Experts of a small language model.
Size: 12 layers, width 256, vocabulary 21695.
Experts: 112 bilinear neurons an expert, 2 picks a token, a sigmoid router.
Training: 414M tokens, 5654 steps.
Below are experts of layer 6 (counted from 0) of a mixture-of-experts language model. Rows are named router (the router's row for the expert), gate (a neuron's input weights, with its number), up (a neuron's input weights, with its number) and show model dimensions 0-255. Each number is 200 + 20 x the weight over its row's rms, rounded and kept within 0 to 999.
Before each expert's rows: "comes after" lists some tokens at least twice as common just before its tokens as in all text. This comes from a sample of Wikipedia text that the model never trained on. Tokens count by the router's weight.

# expert 2
comes after: " |\n", "\n", "1", "6", " on", "3"
router,213,196,210,205,214,232,222,219,157,193,165,207,211,203,181,191,170,198,220,180,191,217,193,224,215,222,191,197,209,218,198,212,193,224,210,175,194,179,218,207,208,193,209,176,192,175,191,192,182,220,220,175,197,205,208,171,226,216,215,208,227,204,202,182,222,176,201,233,179,191,215,226,210,167,226,157,196,194,192,191,210,244,186,208,198,200,213,194,193,198,209,192,205,204,228,185,168,192,179,231,203,227,163,163,212,208,200,182,221,172,164,221,182,183,151,212,193,154,190,193,212,168,198,179,199,214,205,202,154,240,238,189,229,218,207,195,186,166,181,180,225,187,245,218,200,193,158,164,217,192,239,201,229,179,226,226,211,188,181,179,198,216,204,222,180,212,178,214,228,214,209,191,193,200,234,217,228,194,210,183,201,175,218,212,214,181,216,229,204,186,201,224,207,197,163,180,184,190,196,212,211,208,179,187,190,212,188,208,205,182,155,210,207,195,199,189,185,209,227,178,208,249,200,189,222,182,181,223,163,189,191,201,191,193,189,229,230,203,167,175,228,189,221,212,196,151,181,192,203,203,186,180,195,201,235,157
gate5,185,192,202,193,184,232,211,236,209,242,170,185,211,199,183,243,158,198,196,239,189,181,187,216,200,188,223,222,177,175,196,211,203,194,238,179,230,191,158,199,224,214,207,194,220,228,166,169,192,189,182,185,169,212,194,203,183,165,227,189,184,224,166,181,200,187,201,194,197,190,198,223,246,197,205,246,179,193,178,200,181,195,181,201,195,180,213,196,186,201,180,186,194,201,184,199,197,196,192,199,191,206,197,211,217,240,243,205,179,205,219,211,167,153,227,210,190,214,195,182,206,208,197,198,229,172,234,162,212,189,192,214,174,199,172,230,191,199,226,149,159,176,205,187,187,226,173,228,207,223,198,213,177,226,225,182,195,194,199,194,245,226,221,190,227,186,159,206,183,196,195,226,185,197,170,186,163,179,186,162,214,211,207,193,213,172,214,205,226,179,192,204,203,188,204,167,206,211,194,220,209,218,194,211,190,220,195,209,205,246,189,198,193,217,201,201,193,213,220,187,187,188,185,167,194,213,177,201,214,204,223,198,200,201,210,189,206,224,179,186,234,203,201,187,192,214,160,211,216,185,171,167,213,260,181,210
up5,177,189,185,196,197,215,240,207,232,202,213,201,221,226,183,211,239,182,190,197,195,199,196,191,163,204,194,185,222,170,220,191,191,198,191,206,234,247,183,199,210,214,195,223,197,201,187,203,201,212,194,194,193,195,193,178,211,229,211,171,176,205,196,185,181,197,190,209,205,218,238,200,214,195,184,186,177,206,212,245,209,154,194,194,222,223,209,188,165,193,202,200,179,199,211,224,228,193,187,202,182,172,218,194,224,202,202,193,191,182,174,185,173,194,210,196,150,180,213,216,160,226,220,187,191,242,190,179,169,198,195,193,190,225,165,209,184,195,196,212,203,200,235,200,216,243,195,187,166,265,183,186,234,202,191,175,196,218,172,185,217,208,209,211,174,162,215,217,180,215,181,167,193,223,205,207,232,188,196,216,201,194,256,200,182,196,198,201,207,160,199,188,213,213,201,186,214,177,186,188,203,222,219,230,206,198,224,172,163,220,196,170,206,179,190,181,224,200,209,206,187,186,160,189,188,167,166,187,181,229,194,216,192,234,213,244,178,177,193,193,187,190,260,226,188,188,186,185,217,163,212,221,206,226,224,202

# expert 7
comes after: " of", ".\n\n", " in", " to", ".", " for"
router,207,164,197,206,193,249,216,200,194,203,173,180,203,221,198,189,178,201,215,197,181,187,189,193,191,194,188,183,198,220,169,206,207,181,178,188,206,187,232,154,197,225,203,176,189,175,189,198,210,220,210,199,176,191,167,173,192,246,226,207,208,176,199,189,186,190,246,215,168,193,184,209,221,197,218,146,199,191,187,253,232,230,181,189,198,174,199,176,168,222,209,158,195,234,219,189,205,174,203,200,208,227,175,173,178,186,195,194,211,204,238,246,189,188,175,213,170,194,177,170,214,184,215,193,191,194,206,185,170,233,196,213,226,202,210,220,167,173,176,189,194,187,230,204,195,198,201,205,209,224,216,212,218,180,220,202,177,166,208,193,203,223,197,235,206,192,211,159,218,185,207,202,178,194,230,227,230,187,210,197,217,178,218,210,197,187,228,226,213,211,183,193,244,198,178,219,185,198,197,217,224,197,183,183,206,213,198,182,183,195,182,193,222,176,177,170,199,176,233,225,214,251,202,209,201,207,200,199,177,128,180,176,211,165,208,192,218,190,187,203,196,200,202,184,183,236,193,197,195,171,208,197,223,200,214,178
gate1,209,203,166,207,155,212,175,180,205,214,173,201,184,199,200,222,189,203,190,202,182,181,218,181,167,209,216,239,179,201,170,195,213,200,193,194,211,233,202,216,191,187,221,197,202,171,151,225,208,180,141,181,207,213,191,192,225,205,203,204,204,200,183,169,203,191,200,232,166,198,181,216,193,222,167,224,196,187,180,212,216,192,202,185,179,188,215,224,232,184,199,198,156,211,177,165,225,234,184,208,197,193,202,218,211,198,167,212,207,182,206,186,187,160,200,207,198,204,168,206,203,180,224,170,237,186,218,167,241,209,189,196,200,215,202,178,191,230,189,198,222,155,214,175,219,189,147,200,183,184,178,210,209,176,190,212,173,176,182,210,198,247,167,183,200,231,198,209,215,221,206,200,219,247,212,198,180,187,199,183,195,203,236,211,199,243,234,167,244,197,181,212,212,193,174,215,199,214,190,209,204,186,235,219,179,191,213,205,180,234,197,185,198,188,188,182,224,198,187,203,215,204,184,157,195,200,196,182,221,197,167,206,179,171,202,196,202,225,171,203,231,198,196,229,207,228,143,208,209,205,201,205,211,221,212,185
up1,193,247,174,188,186,221,213,163,235,188,171,184,166,208,243,220,187,183,218,172,206,206,166,216,221,186,211,218,219,201,234,207,202,204,219,199,203,182,215,172,190,217,201,204,204,159,212,211,188,220,165,181,234,177,213,202,186,206,211,221,219,211,202,170,199,182,225,227,179,189,192,196,206,224,233,195,214,169,235,188,214,180,204,205,204,213,246,163,196,198,168,204,202,170,214,194,186,136,206,208,221,202,225,179,213,166,210,218,207,207,183,211,182,188,201,218,206,196,187,222,180,202,180,200,191,220,236,201,196,173,181,230,203,225,189,192,199,177,196,171,188,193,207,201,181,203,168,183,184,181,200,163,252,237,173,197,198,207,209,244,189,208,217,198,198,203,259,153,189,224,200,220,193,180,216,175,194,225,199,197,225,189,222,223,206,232,203,189,232,176,176,211,237,208,234,192,179,221,179,199,175,179,215,211,217,212,184,199,212,197,196,222,223,201,186,187,192,185,208,193,209,193,180,184,189,168,181,195,197,204,198,174,220,216,237,193,181,193,194,178,211,172,183,163,212,209,192,202,200,212,226,199,184,171,158,199

# expert 27
comes after: ".", ",", " that", " of", " where", " when"
router,207,176,211,212,194,243,166,184,191,203,160,184,189,239,206,210,212,183,236,192,206,199,183,215,206,213,200,190,185,220,189,181,208,218,206,174,192,169,211,204,197,233,220,168,213,201,197,228,207,212,249,214,192,161,229,201,216,189,233,221,182,195,203,179,238,205,226,202,184,164,203,231,176,201,210,197,189,166,183,189,219,210,198,231,197,187,196,177,170,216,177,176,177,191,247,163,226,216,195,218,208,211,146,188,200,176,203,183,204,224,206,203,208,217,170,207,204,204,204,186,212,174,204,202,155,219,193,195,204,206,191,176,219,196,221,232,175,211,206,203,219,184,199,197,189,204,209,185,199,208,238,197,217,196,199,197,189,210,192,186,207,221,176,241,187,231,206,169,232,203,243,186,167,203,218,209,204,180,213,202,249,166,195,206,186,210,232,216,205,222,199,191,175,241,144,213,204,194,187,201,198,184,183,184,204,219,204,186,178,166,170,253,210,212,199,189,199,198,214,217,198,240,188,179,178,172,194,213,149,197,187,219,205,198,204,231,208,206,193,180,224,221,191,226,191,171,209,177,184,195,200,169,241,208,198,183
gate0,225,194,184,197,221,218,210,203,229,176,223,218,202,199,195,245,219,208,247,169,184,170,159,221,236,204,210,210,193,204,189,225,210,213,178,197,204,205,195,205,223,206,246,170,215,214,187,196,218,215,193,201,185,228,213,167,167,209,243,248,195,196,184,187,214,201,201,208,204,189,197,186,202,162,210,232,204,197,186,182,239,211,209,217,194,220,190,208,188,199,183,213,215,168,177,188,232,224,198,205,232,183,172,192,209,170,189,191,206,201,209,197,209,216,178,228,194,217,192,165,174,177,186,161,209,186,215,213,180,176,192,171,227,151,217,198,208,195,223,190,226,224,185,227,216,239,216,196,178,223,174,165,189,189,180,209,198,215,225,176,225,201,193,204,225,218,223,208,231,221,199,194,223,218,194,231,214,170,207,215,191,194,159,214,202,182,187,189,219,222,205,173,217,200,150,188,186,220,211,186,201,247,233,217,150,241,213,211,179,202,200,192,223,210,243,205,245,178,191,182,191,192,213,205,228,199,225,203,212,193,215,181,186,215,195,198,207,177,224,197,240,200,175,215,178,197,191,210,185,206,191,217,208,206,199,202
up0,211,200,236,160,184,231,189,173,178,207,190,188,214,206,246,192,199,199,213,196,173,230,202,202,221,223,187,187,188,177,195,185,217,213,180,218,191,171,203,218,190,192,206,175,217,195,210,206,196,171,189,181,185,206,237,198,212,186,212,192,208,181,197,208,211,212,178,210,200,188,219,162,211,180,226,193,208,191,169,184,167,208,228,199,229,179,196,208,209,219,186,179,176,201,220,196,172,152,219,202,201,242,173,191,203,246,217,179,220,242,194,176,181,227,217,202,161,199,216,222,172,207,194,189,166,151,205,194,191,185,209,203,215,167,192,196,195,188,204,202,163,189,198,205,225,201,208,210,209,196,227,189,214,195,214,201,187,251,232,212,196,241,221,223,195,186,213,199,186,194,212,172,204,156,185,175,180,163,186,203,245,243,204,213,195,173,221,185,191,219,180,204,188,218,212,204,154,186,220,185,196,192,173,179,156,185,185,163,210,228,201,209,177,161,198,199,217,213,206,203,184,197,204,198,159,192,181,174,176,201,166,227,196,199,170,234,222,187,203,207,167,198,231,195,184,210,248,206,187,223,214,201,179,182,194,187

# expert 15
comes after: " is", " was", " as", " it", " It", " and"
router,181,209,224,216,228,214,180,196,167,184,172,209,186,221,171,180,216,218,214,185,182,214,196,220,215,201,192,178,181,223,182,205,171,216,203,157,168,174,209,216,164,179,198,208,183,205,214,211,206,217,240,132,198,203,200,208,175,184,204,217,237,219,181,210,205,212,201,213,205,176,188,223,233,194,228,186,222,205,185,245,218,233,199,204,201,189,194,186,167,209,205,185,168,259,225,177,202,192,204,208,183,200,160,212,183,188,186,209,212,187,176,239,188,204,193,214,172,168,172,191,208,209,204,202,170,196,218,205,183,216,188,208,220,180,196,210,189,208,186,199,209,200,227,233,196,221,161,200,223,243,228,220,207,165,219,196,208,194,169,179,215,198,196,211,180,204,201,176,226,201,260,194,208,199,186,248,229,192,204,202,209,178,182,207,227,196,222,211,227,227,173,192,210,206,188,170,202,195,218,193,193,195,205,194,194,205,183,206,196,187,167,239,195,225,193,205,144,191,193,222,189,204,216,181,185,187,165,225,196,220,182,201,252,186,196,215,231,226,171,181,210,189,220,201,208,190,188,185,196,179,196,162,219,184,198,185
gate0,161,205,193,180,201,254,226,184,180,224,194,210,187,187,217,208,206,207,176,180,225,213,204,234,227,201,198,157,201,199,182,198,210,204,159,216,182,203,212,209,196,216,207,210,188,199,213,168,230,199,176,221,215,213,195,234,142,210,195,218,168,215,213,179,217,230,208,206,203,181,221,219,200,212,146,189,245,185,212,213,224,206,184,196,210,209,238,190,203,206,221,226,200,180,206,182,214,224,212,202,236,203,191,198,200,168,196,206,171,209,224,234,199,200,216,203,197,178,184,208,183,226,216,153,177,193,193,151,174,184,192,177,173,197,195,200,188,223,244,190,216,207,186,205,192,224,193,180,172,178,211,206,189,245,177,205,221,223,176,206,205,181,218,192,216,244,214,176,201,187,206,185,205,177,208,213,219,199,184,170,232,196,187,174,203,213,240,206,175,220,172,198,225,215,233,169,201,225,185,195,191,176,184,213,240,238,223,206,208,216,197,201,197,158,185,198,238,177,215,185,196,160,212,171,212,215,198,184,201,197,208,214,181,211,190,218,228,181,161,157,214,195,184,215,205,200,188,169,207,204,203,198,181,190,188,197
up0,224,172,214,232,251,178,206,226,200,189,215,206,191,238,192,166,182,191,215,192,160,183,204,190,195,214,202,188,218,192,208,197,205,204,215,197,187,162,203,187,192,216,174,215,207,238,200,200,218,178,196,214,221,213,238,190,209,200,177,202,177,199,205,235,213,194,207,230,231,180,196,198,194,186,205,189,203,240,139,220,181,199,218,191,196,203,189,182,185,183,191,189,186,229,246,192,212,194,187,194,225,213,198,193,177,193,207,196,215,212,181,195,238,255,227,179,174,202,209,192,197,227,193,230,197,183,180,179,184,158,213,206,227,204,176,209,192,222,190,239,195,187,208,172,217,213,192,205,202,228,207,216,221,202,185,206,199,194,217,203,211,225,177,231,232,199,194,204,199,209,151,190,165,184,154,167,173,191,210,199,190,202,203,236,213,158,190,215,226,200,214,238,210,215,197,181,206,218,191,193,217,196,211,217,207,151,203,206,163,165,188,175,201,224,192,185,213,217,190,200,187,188,174,215,184,193,214,202,189,213,187,214,220,197,173,236,209,178,196,190,224,190,175,199,210,188,206,192,179,230,158,129,175,194,181,175